python train.py --d_expert=160 --activation="swiglu" --moe_layers=[1, 2, 3, 4, 5, 6, 7, 8, 9, 10, 11, 12, 13] --routed_scale=1.41 --router_noise=0.3 --vocab_size=9995 --beta1=0.93 --seq_len=1024 --dataset="wikipedia_en"
Below are experts of layer 9 (counted from 0) of a mixture-of-experts language model. Rows are named router (the router's row for the expert), gate (a neuron's input weights, with its number), up (a neuron's input weights, with its number), down (a neuron's output weights, with its number) and show model dimensions 0-127. Each number is 128 + 32 x the weight over its row's rms, rounded and kept within 0 to 255. Numbers have three digits each.
After each expert's rows: a language model's description of what the expert responds to. This comes from a sample of Wikipedia text that the model never trained on.

# expert 2
router:164076160109170133129149126049125180161170136090133117168083147112139150155117137173088121139124132133124170151090130172146144144100125133135139124094090060135109132188069153111129107123141149161162129114086139133131119119129088111151111127123133134072147101100103127106101058141109160167147158082157124153194146104116092067159079024130131167080157107044190152090119083138173129079109
gate13:137070125114168112156125066074150111092147069097151125196134149112216120154166142085160105136157148109092108171119124155162143146124144141145134108136112117086112090145133136089133150068112144120102146148196131127146168148127190122119148083154106159050105075102109074128106122165196098124062137140147110139113078122117104101135159125120146144169164172096057166148168058104157151164156
up13:148110124111100142146140159098171175161151106027130138152109094100191122115159112123105178167129114128142151181208104145066123136136145101165108091145123152125128115079114162110085122140104122100128140160153064147138164189144093065156185062240122108153121128117168105127114124094121106065109158137121113203122113106113074110075122144123095090121124152151102114134134171128159154122128
down13:135091141128117075142188121166164134165135121125112139139072129145176079127084074135104114076098131102115091069076124132121121111143139083078152130181135145117127130146138095207147134134136091124117158087164167161089097152140139162118111145057130107136160146161097185167139103076127149142113132133175117147076115139077170163117159118181181163047143100117158157120190067166062148162132
gate14:087095125093147146127117200129098114056171128073112114141071209173076118141178120164172071084136112129132137130101143124053140108144086165109108189167116103135143124096091122092167103141139155137115089149110193160070108136153109157103092154141150084143174124104116169103087153126155175151091165126118093131176134101141160112143115094113120155221098122158177112139127141157153080121107
up14:115160130095130113089159159105147148105187115075089129118107177078100111149139196165150159204135048122144132119134124017096154120090106121120102112126122129120140115140050123108195179074134175069128085127204153112122111101128136083098156124146173137125111174085083114132118092145124125092145123141133180174126150160152159133114153138059113098142129150166163118173120162158143133113123
down14:119091095154130101179151114151164154146126127028165135103082160124072103148123123133057124103139079183147146136172076200134176078125111149130114142090170128109101190140129130128117037136114163125155130130187103138120143125107154113107142146142176107145107139127111107152104099158129160108108131167160158163094151143115107223161101129063086105129135145117098136153115121082202101117069
gate15:169098128114129107063097176143134124142139132113159065120159211174128109086136169086074159131044128127146146197128163159097129117156106147105103159143125127148075179171130110105134103102111118161092097179142135120070094156118091180103135124157163101107123115099069127133115101179159128150108114114152147077114194112183106112175087145061131170112092144197146120117111151165171108113100
up15:125167104151125122190130141159120138112095086166137172050129143162123157157117108137146121107135145087142099068055054119128104141156162182198099121162130139127174123095158127211145153168119140082093083105135162077133144079132139092204134130090097180057108129154133156156127147100145125129167135094121138131164154146082159081131106139168136059115144107053152153100120127089109142127114
down15:119168114164142115169126169145062144139102146086161111098156030143130074066117170141170119128112142086127164114136111126140105111118136133216169136141139115086130101135176121186113177217150097111192136131099124130125162117114143102144109171122146128129126139122148107096182122101063141147107128075113138167158137097055131120127122118166142063115121106077165085062172074106125155164132
gate16:109112145101122180088115178096161114130075103110126171082088148082117062145131118111157109060112135134118141148142107137117153127172122127107164054121091097150094119106048183178088147108112158188085137121120117127091146140132161171070104163115081121129134120126139087166193148164106142189154141089172132147109158142126106156123124175095095175095148205127198117175121135085180111140130
up16:183151157089083154121140154122101092140129100064114160096143130043143131087108116159214119074147081176150146152128065151108162069132078147090109132158052124132155166112081150128101157110126139116142133144137116136122152160114190129088117106207128110171105125114145091115151145178108109121162182096153174144187149084160098137068113129113171154121146171100149105088138127090174127099120
down16:139077136114126126065103180127205103130129080097146196120147145110071092125091161082188117142126105087094143133102082119184134087174097096091150056115077081112149150145118124153110094111125143120058106091146079190194140159161194146115122120120071107157120141125159114083123148121130174149142151126176130152117132162143125142113152156109127091135103155153117091125134209124166134153186
gate17:099142122141120161098091173157098102189134151147163107101127136123127105092167089105141175103140139149077093116120144163179178110142195081126128106035148115123180136058176126018062142172180164110145167120117112174057110158117158138178139129159133088172159137140102103104095160119152141123170101123100104113136142113124090096111107124169152130128127090112179117136080134096109157161124
up17:155126118120119145162111186080113139125168127089137190102156175155077145139129096113114144147165113109169100077076130088139091153098138168094141116085230127144102130123162147093144156107134089118112187150169105154158129126016111170105035098158118110135107100130141115138137149110133132084101140162163108149118131150164131133126154181184045111137105058181144131136096129108136152120120
down17:147131124150082094163133144112151162129176119062089141140157148195063129121106121108128116131102067167144109173141104132124112143140090171044160177162151141155062129173166109127172098164043108092212162114108088089117157160117138120103121168099146204100125105157055163121149110093087079114109103107149101126164123088141163148161131145160145107078117113122157136121112150126107153137166
Description: Table and list separators

# expert 5
router:076083122066088185184134165067121134054118078127141135103111177066162124100162164125082167132093069184163143157124155160152096125145104169135170142132148109150088111179125104131080073142154137127103168122094143118144136087096094127098071149152147096182133095039163105097132156173160113133146115169163114109082120110158101148161135109090134089164127128153086118122092153169133137107103
gate13:086163182111049180124135135100160137172092132102116086135140138075125182111128111060121110098129165164137076150100106181177125121078133144178169124099143143117159122116188139066041076126168108108157159109086155081110107172081118187115114115137149125088133099176144118149127083140139133116142154055124151098163141156121180132167202146141117164083156146122127116119137142104164090122107
up13:103137140109143163136164178132089130108204137087100078169120125144154133136140157112137133222132163113141083166089097064154135129134143145133115086088138142112102149165082136152064125103107106108052153105151122114118139135075119200158132181125178140139124130091136132062078111189071144101165124116132126121088094193195100156112124152147151195115124164086106142096138149145128110078085
down13:120136070087060138237049120096151108132132148117083154096108106102109192101148166125106118143104141155119114154154104128168122103137141162095112118092114142152074135146127107111120160136143126127170164130079097197110150120122124152124154109131135110092089101087121107071159125168165097145148102099133144236127110131139158087110115119133176102114151162118199088162159186168087185092148
gate14:171173124202127124119129098106165157179157160155151150089051148113102144161117119179092158137082164114111121124108144107102086107161157154122117130085149123071106149064116153151136065200170096135113147106070126092120126144092125109154086088142082133090126111142149090095129064189155062110141140114113151105156194122141177136191126176123104120123126133078130172153185155139149132072107
up14:115045124108142143223144090139150142161116132130118106170173139123111145137170118073077136105131079172119134148114158096163113115118116111129095151108127158159148150104078068120130104152138130153125232060121120168124141106164181105148096136126096148137141178110169166125093153103147072177131156188113155059093142102130034138112142119064144156120146170109120134150147098123117074126105
down14:135118161162165108192110147157095086138135119082154068173170114135170176126121138129147114088138101101064128095084111146155136144141124081160119153075091120137152127079119110080099166163085071135167131106171109131110154091106187139050169170094114124152174174126165118117099103123053112130127174130156164163150132108092132133107137083122169170175132168118109101145122084126193049162111
gate15:140119092142115089160097127108118097116135118181101148122104113134153106105103172064072150136149067158116138083133123105102124111100109109140139121200159089101145172156070141142145114130124110180150136135073112095145082107119081184170125082106151109215106101079106149175129149120133116121142081135215094118138177173096114164154185098147142195164107114198097167135175157085147143123099
up15:095156110066176216165144071070183185151111157131139061091187114165095101155133140133105121106153155086143073127109103120172168134132151155153135084145161144156148100156039111155131144083127160075118148172140113176082111078113139138098166131138127114136164080125150143110126120093074148180131134142121098134195131116138118117087089144109081171093081118146069141150122160134151144141104
down15:111096096128137153160142098100148132145170115104157210157168122122141154067075145065166103140128114119110115029159132143094191126092124109137107133178135114147133143106132150119169122170063164110099132113147093141175086115126141125102161038086115152213126105149116178090147117123136077105148143106119142142137141105067107113151156153138172151137075123154059129138213134159133121087138
gate16:123150127058092106161212084139072091132128093146103127114099133157167147155136092063203108141127146120117101154132109114105110150123171115101062122132121162146182119210105125103149135086172073123112141161145122105173116148154203087092105126172102054140142150112149141079138095052062176105174149131162112122136178121088130131148140106127132171180086152162152131135138115131132136105133
up16:135104138130177131134125068129117168114150164106115067145107107121108077140143086056156160085091074122152154116120161119199142142141094085153145131072078084115163123068177142143157181148123168147127096194122091119092124118124163105126118102143163154175105145169116134119130159171160087194117129181123126120163144169182091112097066196119139131172128145135100082181083108111082089097131
down16:135135113132211145133139123107159134112156138103196138093096165137192135124149149129106144106078167130087149169184150093103103099115148135119162100138138093066087144121067155132145104180119119067081180140184167100145113170123110148128103102084138145118147093102108094089054117156138137213129165100178117144175104121122132128089056140110140083116190097163149080187132102146117137131091
gate17:109102075088118195088116152086109110148113139139132091112157118110177133108178123120138133090114102165149110125190168136128183125128117099152135127148100157138088081118152100138122118119078106118127144100184190090141177113046128107141094181135094169153073130120135119197128097141144184106142149109148106092143191085133149139118165108076168135201066070137115156153133150046113115177165
up17:135152143157195098127149156139150109136123146143144152147061082126090139104095031156161119202152104148140167110119127184098115128156121102123082075144166127115127153158104148117103087119187087152153130106158087076121163146095119087096134158135121136168176065122156151152080139065113096164131166160104166083128132144101058117135131119168125117093164166177102107122039172124160162102125
down17:113115124119088109133113139153142132079092081134136179167140169110174075118163145185208166122103156130091113125191137150113126154080129098050094206092101141133136105090101090122147146136113059154115124094137152144159109104134185078108145102073103110169122088122114118154115183133148140133096100123098110157147140107205108093150106179170161135068156147152159087179084124114164183150118
Description: Nationality and proper adjectives

# expert 4
router:082114150180135112099069204166157168140144067110185137111073153104151126133122078126146127135123137149123120097110162156084170196126112124102100151168113112104136099138141183116116121139130126121089095122040162108092120137131116143135140127115155166141106078162084156126153113066172060137157075118105167161088148149057190140124098095087163141152145086117119094060153106092112160136185
gate13:110118168149110118112125155171144168172074142129144169136113094113153088108095108183099141181108082131142115106126169191066100151163160104110102122145115115110114116213149141156099121148128129103106093111175096149108157115051142170119169129183144161135138088152167086074137083159148109135113179074135105059129060101066115118109126133128143124153173158119106158151087139135137193175055
up13:124123110141124115135120096130170090137208075110133082103119153094139129165203103139140153106156121108178121173122111142138181127108074100136120092141145133126123114109146160097126153103108114095124164137125117078198081108132112141123105192118128117101099177130074201178138139157090151080055118132103084182133160173174185156128137107070218102104126136176102125154097125153073074118120
down13:183126155123117113115110131185137066121135107160068158080142125118119131120159189075084108112131093156119148091136152152112173088156097178155117102211171079096103117149151118139142129165081125120154082153116130120157116120131086136099115174111088117086128101104171092112181097052103151121144142128174138095174166094193117047136086101141107137113155150157187157109160073172160150126169
gate14:128148113139148124141133173154113159144176127165143101122084150088190122152135110114122093071156107134144034196121088099113086151196133143067163152126169087078149120100076140143135117145138097126104137105117092119094151182160089113140147115151194145149170121119114132094213105190133161105102089058089116182160085100113138121111113145129177088142100132115160139109179132170109099142068
up14:118092116122065116087138117138174113191149162071109141154058106134103091145197116141103141156123174108103177139105145183091191113132144086127094071130051198173138143120107130109108149094150125125135131102128108162135152147129127156112147164181139143101096110162135154106094084098146075124126155184134130169164168105158056062101138133159133141145147142123119157133149094057086128194088
down14:175062151143146136107161161186108118094133115169068110126147159115095115110097135120143127151094114162177145083091190152098111131099113104078135124156141161162125140115096075140099097112118175131167115194134100165096121025082153154156093183134122104151115120153134164093162116109197153153154120138192142197088088115149164103088090135142111158108136118169130101162070124080151136071142
gate15:137132112109167136152136176122054170151153132158094163079130135138087129075135149134074174140128172157055160118120074159081167123135110147182164105103161140081109146106094174127137109105187089124098097134176119113164172126093155165113140119106206107118063120077136201136155140113119100081167103116090078116106175129118196162110104066103177113091155161131135116134116114105133151161109
up15:104119162083106149150136161173101141108109089153148075141127140115167105156137099110124164134172119136194142152165097121139152131091113165120172101104090119125186071131136141077193122125095138135186120161075106165106096133116114084084148131117082179163124072132088150172126091161114117121058083145207119158104111160141109121161153132095154155066192106120048098155181177103106111109158
down15:081098165083101129133179106137059069135156083137176068103079133180204146175104108109153095131148111105143144140116157082148070062158162123112125120142129095148083123148113080120135125159124196191174111098125126118133085147159118123093083129142059146069147130150085132138120166110195139064138161111152186156157138161147096134137100092156108097140108146149188112155130158146144160131120
gate16:157157127141055087151157168132178188124139163142130104142130156077095103072182117126071121102100172088132150130177125124133147080179111141117114145107146157114145129066105076175085102184128161104165143093073161183106118138164127101065109151115138168169102158107123135085161121111115101181218106159096155090100134135187129189114146108111088105143096114077089134109113156121147137149101
up16:090161123099126167111108131114137142098168109161118091150133123143117115119115107119167153150196192210114048158153081108137111114097110128112172151113115151121140092086136141064118133150128125129171212115113169071138103104140122139164124110128139120111101138109203181108170169111082103133120118099116230164108119160126134142149155145107093131067092077061080141141149053157146118129161
down16:118164146125171114176142112128107125092115111109193146152123101108129155114116119178127122124138154142169104149138144117047122121119174137092091139172142170131137129115149065051116160181113131127166138058092107094098101115076157125118172106124163094160114149236180125150113112117068136111068082121063151118130136149109172109126151126153127221081166101076086139138134144142133184137114
gate17:181072125082126157119088139105209135165108055148178150125135140108126122161095077143159150085070147147111175170121131067092165116159098147167067060118181175171166120187099167122122134121130135161112145089112091137119146111174118149130090129109148114098140100113113168076116142112110078098142081089207134116158141124135145151152113123167188095103078127141069138141113140099145149176132
up17:213158100096128148072109116102138082133131125111118129125155137085108169163110113093148096127154115111096151111126102162159117176140128069164153113134165175147101153180113134100151075100134072133133157152103153179059145117170120143069140157071094139149124143081112118111070165170118114128101139129112128102156120121169164112168088164133148161159100130164097085194082112201208054096127
down17:201125119095122140114159124057112054168153082144126129180057189063070172125092150112181168125159136083118094150157103077085168169113165105152155121116174151124198162089154202095113128085117141151126122054069136123097097123129175132111131111119148127132107140112119141128102167134138152114117098077161090125129118136081141117148153143146134134094110141154097154133153207156150126099141
Description: Pronouns and clause links

# expert 0
router:181090149143100134144169102171144103155146178103137099091125107130250098087182127106144111104083119101132136157081077149097117032176114088126116120132137153092115110136163111121103115142103123087099156061054108141084116095144082117079182112106091154063114143162178101127126114098147109137128162088173133144157113173099124083137125167164142090103170140139118102128124142134121172156095
gate13:160128127109094136165167101142160135131157140075201070116146115143115182122122134156071113119133108135081141145115098131134154178058101204167129119116147099119110130158189123101179166093148144076115083158169152157087062130112078124110128084118130102145134067163160181177120133140136124165116151075137145150192131143139106146077167117125143132079055138099085095093200131134131118076128
up13:091144191125113139133104128116131124154142103076099121103145126156255114154095151148102128120106111127100163166153044128141123160084112163072150099151149140063102161171161099168136133140160117112175126090168135165145112135116118138111142126097188076140111122124149161136087107113116097118155138147145106195197191143091090176105151111108126133067091099139104114100185106074090083146130
down13:147119147118124110159116099187111127081143127106136154094119130122183152137173124102156090105140206064141157153137099098077116146121130087152094135087086110133157099153168096078180132131131128103169120091170139107082144150081138154052160148157101087168161157135145056120111142150158098176060186130093144141171093129100098179105136171118159104144136166146185119209130127076091083125134
gate14:157087107163115077075152078147147107159070125102107168163095134152186076105140169115116092124145115076083200100188138125118128125177058103142159135118127135127177181111077167086123146097142122133175128123133131175168110140097149121070085140101162150109124205130143108162090118097112100152108144101190175160083147095137203158106106113124152065136135135120068141109129118126171121145161
up14:108199153134144121137105110103174123106149074142166087101127116111084163113168111129092140130125101152116073168176099135147124121171146156151052141120185119112133080151164093161153089165153162109139139127122100160130181166116105133163183073114109134128105035133108148089158149167121120130180144197097102079181138155146133160096046116098051142141131096129128163171094152100120088106097
down14:105102091094102087105177067109193144080121148172147123145079137093159123097129122048087133113205085133127157132118082173147122144124056136117158138158137163135130134155078114172116145132152126136148115156094122180098104100149202121148086116163159129122139129145081124116182112157148115118152171067132087193142127061175169074154147118126164159087113136110076105186081145144138146159126
gate15:153140205097132121174142074113125100166130150074156122052110162112166126123132196106122100127142096094100179160136127088098136143153084094136163112126140121122145151090120135157120090151134165155132097154083107112128175089119139134173184101073138178115095153133111158130164134060177184204130077144066158113126159084128144111111080108132100140123135109106130178181180155124080055108100
up15:128164151116154121153178083108120147140109115069104127119187166050154065137162190114102135126116131100088148143114116135088164172140141160106118176116189112085164160064146153134158141164139126110132096127131142131090164139141138077176148043072093168129104106146159156154174154134134124134133075138085083156128157114134142092166065122139118131164158123128143171054171091122061125080089
down15:159176144172150118093156130114099147100103179141109126091117159116094159202095109110150140145081156106135128184133125130120063089086143107079127117144097110086157168129094153096118146140155089158139155129061176128124119159124118100091146144151116127197158075104135102120073170156150146064132168172079106175117128116091196104109152116085151059086157165143133134207136072102092148174133
gate16:150082115135176093137142118168122174162110105164074112164088142103236078124172164098186162134124153165111164114184092180084115123164131134142082097099142084165111140147130146166120072120140169159127135077150144173123146120101084085139111110108154128116153107144110111119100139028146118147098109105108115103093136169109165118158087176112122105140146182090127063143151126141074165157078
up16:148172111119154111109173153095193171085127118155158104097090132127194174138099091179128142128102103101173171167127116134062094094140163071177135093119160113104073108130140154191059142095134119138164135122130185140099119111145158074185166098146177097131158131102153171116119060089094105104198153147116129145115063109099122112110158155143109175098126133147126124122126103081084125184089
down16:054189087141169152123124112153073132093140133119116165113157152149115167119177100123186153090155110097156150096130090113102162168078124093180145158205143103094174084128167089046160134130119147124155163118163140154121132164142090112095188114113133118093123033154151075155156165102128119085105154153172097168139146142102095147122127083180105075132103061130124106133148118097164120123136
gate17:140151121122122099120089153144132087180160154122138188154121098192153075179142072117083144115082128170105140122109149168163139092159125076042148128127116086144081143083128166154176162117183129121119122124024154117095101133112127109109167098220136166130181114111091149153185131115143147154127135131105111126147174150096094088123118107145154131144114080169117139135106089089058097166151
up17:170153154079177145137123098139126174171155191148170142117172102089226141103104067109126136151086087155103090147179143073134110153172094097081144105132157193108070107106205097122088090133175142160112152140087137126197112105124120105164098130090116120108120124116152190146154087176119122112079146128127134123174139148127076154112127129110083140118091151137115114046144129091101116155129
down17:119084122132071121128142128140111114154112109088086128098140106172069127128071177136109099169157124109180149143078075162204121111083159163120104121097077153095104151103121143187141077156090120114169187133171199156057212157170166084086124130100124165093166088130167143170175138107064130090155118153158141129104111089140158157132158120133073127151134115123112139156174132115111115120118
Description: Line breaks and headings

# expert 6
router:108144121176114108082075162109215068101132119092000123104145070100197110091144103143091144079117141159070135117133137146126128134131086085087128167117097134126190139110147161133117119172176112118089140160141158099138147172139171121106096096099147071119121117140057167125124107142131142207154128075127112081128144148112144143136158143115127168144124097138143179132106113132111085126105
gate13:129157111165110186137163141116123091121147180132107133131111185126164223097112109060157103142115107159082175175120108094184140167120108142104153160101173102132147070104132148132108093137156160137135119140056099087133082101151149175135156091086157166170156040154121166091131088125125092058175114091127127109136103106114113137152165155181108183088116114077128166104094153121157100110116
up13:079132113078140160127127158139128068216177121157097107179103094107146097120092116133108098178144133163173074132080074150154135067150145102102124102104130103144116160147086153134127088153138083121190119107143159140138132176101133123176156139118045095139111152208118153126126146174080133184110114122160144093081111092183193114123159060102147127179128115137099107156152091136106149168105
down13:098065157081155119154144128117124154193090122098175152166147167099144124094135119083147096143151116144120100113098137076139151065104088184121212119106095122103117085101127122078135118154127082085156136195076104171105169121127130076202222135156174145124161126159103195099141153141060161138133093115097099113119128136107171158165133096103171137148130127117114131131075105159137165147118
gate14:094057135151116116122102117118132088118144150118115106092121109137194064115137158122129117147117132155068144200172102108142161116137139164124107156188145164129106150143076110114167110073150139144140156180153125098109141200137063196117143097097129063143157172071110099063175150114127143115209092101105124124110121169098100167116120182131169175153128121079060157132105164137123135081121
up14:136153116155085176113041156112121102153128139142067155145106078109134135135116127111130150064146145128122147137055107093128175090094078158051077167123159138165101138125145107138152183131153165130115174141143131106092080153149108137129130111195167124135123132127149198117106098059181117105116123122150080114145096132153107119071125140114117109152156136125177202094229113137137136096190
down14:185120159083088103154101117067167185158129124119157120156135121124053138184135096151108118109112138163182096118166130125153113101181053130108111103099153184144170071101152145112177115154161113130080129088113100141101140117102128091175160091136119145151201157109115148153139179144122110106116145116115120085184088140164134062127155139042113179108107143111121141154174043126122165140095
gate15:119109116060123102132126145046138156092136193132128093118097046132152116127138166133132113138120108168128158136136102123124118191148107153139117191123135126170149163110119126133083188199111151130110115126189102159179090168146166122134102120111113125166109082109071199147098155168065192124140053135155122159145166120100092138085086159131105106129111097092165137117116167139125105149038
up15:147153125131145133100153185140058141198147092175122149137159169080093153118110123169078156131064199134084108115058129112123111159120142135167100137094125109136114081112160094175142104110128113151148133164134092159088160137140108118095150099125108152118118219095103087162150112161118052209101099142141105089155143135116123102191121071134113112158050196115134149116164135103155129138120
down15:125134110198132176225132159123083069182088158132079122123110136113104149125171149168089149109128182154079111134138118144113168158103117145143077129140126109080124124097096085146132090067096107102159127156129134130152141159128097124116067150125126121130069145163106162179086058157166132108087136152133184124138074101166115178139130033139148158172125109144146071167174148155133107095121
gate16:135182096124113120155122129143176090157151094164087095198067146121128085093138170161072098154156141093088152115160129129130140086154129085108171186085127147121130137081121200165117111167117113148104137175131113126168059055144140091102113133168161103179195115038191154133172103097137139100097157159131081117116135132083171123096164130089125130142126121121131148105128147174130100072128
up16:136156125089071121127149153148127062207074109074104147114119109129163125137123046166091152121150099119115093126135105177132092102145119072135085160135169135120106146146121187156131155190098081183124154115145127160142121086167199088143110128164169094113165068118120097153109160118098138085153094101119120147103112154183177164123104121125039126116098162135107175170171171114131166087147
down16:085102128119161164108192080102141126171134099125092120114105086125172191042189117150087150107138112169112167135202139129117092126159137096160103119037096171179170157088137175062123125132200105102174093166110076155099107127097077165119153160160117124197132146171144102102113083132108120098092130095116129090120137154170146115120140151112103146096117162112114160120095127142136165146150
gate17:101116095146187128074140150110145090069136097118163152188148093101122075143206147146100135137091185137074142160125024197120186109065100128073143160147123168172132148079145097140122062157128131107106170107148122154090089156135132128107133174166127128128096111123153099106166132117120119135111145151180135158106150114118107153147120087105188076082084135149151136118144090150159188105126
up17:150135155167074131160116142081140120193189157126125163080165160100134163105115128175171156146165046121125150138114166104081105109106151152187127103119126104160129137145097115107156141151095117149135099089081186115101150119121153061151143136101096103125147150105032127156056126111128180136182132129056115123149070097122119123160090172173144125172158156057125103123156145123131122059130
down17:069129157127167117163119080102085183154137139078142081141182059105195112095172112092119153141179163129163100157108169203143120080146101115158126143165146139176119108144128121126101146127114105144084132147066140116064127070176157146134107103059137116142129145166165209085177052119097080130179154137148113076132167114134129107119114107099138116101167164118116165142112113128124111160105
Description: Verbs and function words

# expert 3
router:126095160124166168056127175127142084111153100144108103154139114143157155109097115129165118049166138097084138082108117098035116079160104124141087131105117099141095134112070037089100147075109180176136093204146143146115145134112182102157116174111176124130138147148159125150130093175103142092138103188158128142114152172125162155126131107139129157077071117131131077152127089177156157121094
gate13:170101174107116099144130150109105113122118131133089076163146150186158143136134081146089156052155081119146127102117116133059173082103166109099074082153136132130091126186134088091171173111130105187125110150105116168176131175181183143155149113157114098054094081166098136145127119112106241117170135141128146192085103123145119138087104097121132136148140159144165147118139098153081117113106
up13:157056120094179167149119179122062129099115110083107168179140152136107175138106153153118152142071078165107081179064144076110120158158095135127156151118135099127056163131132134115105197129132168117107126079165129118085152115133120113061091118138091161210120162085112107094153116118141127145082137151147169169139111148104136114154086164142110200103163159119113176122187151094088133101121
down13:109072135113130115136139116124142117184157138109110051091164146127186141176110156065146109130117144182074130132118109090135158094132103156198098120159113144170123100141122108087134163122091079141115132235062145113093089064114152165118080168130201119121127118124113129120116079094122120070112175133109130147122153132116152123077191116156191101131143112136090157178092123185167132157145
gate14:134089148124091227043082155141121060098129186141121134182137125109198066130117151119152091084182143146072093103106139113126149119160101094090126143157122055114152126176165128151155136131147104093147103187087142158150104141122133120160144040113153168087132142197113120148110118129136175124092204147080078146099124118127134129106125114108123137160174163102134139142112119099158154109123
up14:144088109076110109155142105121148157167108129139105110115095143168087154107139116099120152102143051136173095154098090173130066147115178147165175156152099172175127162082140116174093150115112090172178150129125095126139051158151150137121173189155095106084190087119073135111174142104098111183120174155140124159117131110122153126133101090114130089074126104185061101157113109201107110160102
down14:132106170138156084090147113117107097180132174125199095107075133185182107102113124103087157119130117129204117183124150132152139150115112161146140155139182147118137132172142128110103111139100128152113171124128140131092105135117123137133096200124109101176115089056150114134159117094093088129088120197159126093087131183175118223157142095133133056166099079104091065127120152148079074123133
gate15:144138147115167108090147136132064122073149144107152156097145131105146066178178178142126163126124146116111118120082079115151116129167234142175121144096104177110157175154148133106129055084092137140141127161094106169145111202137104115127130187166163091092122180118141113152133100078070135086168083108142104121084141133135158122132044185125070145157131151142113137078133096147094113123112
up15:114167142114016092115156132161113133110094165073088147150125134095131208053174157145161081151090154121151131115076150172163100112110088141154152122127159115109124120094133131135096145157158180132137140117079124135153139126074176167075088118190105097154110144152092137123145160079130190140144150112122116102187129069171080176132151105125140124130110131109101101155079182128081150103181
down15:146116113115124102067094137174116108104096079125193082151182121127140137124149186101151162136126150112128171098120106133105183102132150125157134138129125161143116145094155093101064079082115172180147109169088096122145199172120122125149185102207129146132150116131112116117142113081114110194128129087117134161105178157098087102171174142199136099052109165119104109160140142067099068102085
gate16:088109146128194095171122115115166133094136139157176121110137037112180110105082071133081124065140109090127152122157131123163115107127133153142107099135119111126124119133120116162119134098168160131184154073159120099090173147128149131100096117157136102119085107146077129099148171078103152181122136144150215178122107102109156159138096128164141077056130113117179150145166166146109240093093
up16:121101139114107176069140186123119081155121148081071144180095078127139170123169083124126152159187137107154129138219070136130128118101119065142127164152153135112110085117132142073149187155171135144109136138088169099119141082068150139125116119180130127156167173088088105062084094185112137147111113080109078099139078146150159128150109144092130123110133171176136093146097154187116121159168
down16:172092089118089162144127221112134105158182148144170118124115155076138128099093178118086188094109158136101183091096153117119161123150135164090143084119101105169177128103148155121084172133114164155150128168132118052144160100142082132068115167132112102124117170132159139076126055079157193140116059140159115132081121121114134086101122148062152127152111137125094108167092154175167110154130
gate17:068187045130087098122122124102163107135081113125202122098105161135112118120152185090087082095137118191090137128144084171125164099103137099151083169147109156134167142154100089142158103150154140159170123164113144138118114139163106091101087065126144097130174141146079104140144169090137067172173138111126211070111132192109095120134189145159111119122143176120157089134108079150140126158128
up17:120121116109167143108118151148087134170055148115140148162138154158122088106121085128099167091145156179101121106146103200123095116171172134066141116110095099160131124154137117082134119182160148196183136167117113136134128089177108110143044145111131111120142090082114087124161151136103196164090061129174151079147112150148149092155090068112161119147112122123105044182170183135116102144103
down17:130114123102114129132101121128106077119129155155089135183167157124088153164061138142116129113132123134165138062167081169152145131148133124119124132196162173091125046150103170127135131182149174123089062127136122154110170166102130100119172144140088160134132133130121153109143171071128152105172120115067125195102105142166115192095194150128149150091062099106137130040119100113155067141079
Description: Numbers and prepositions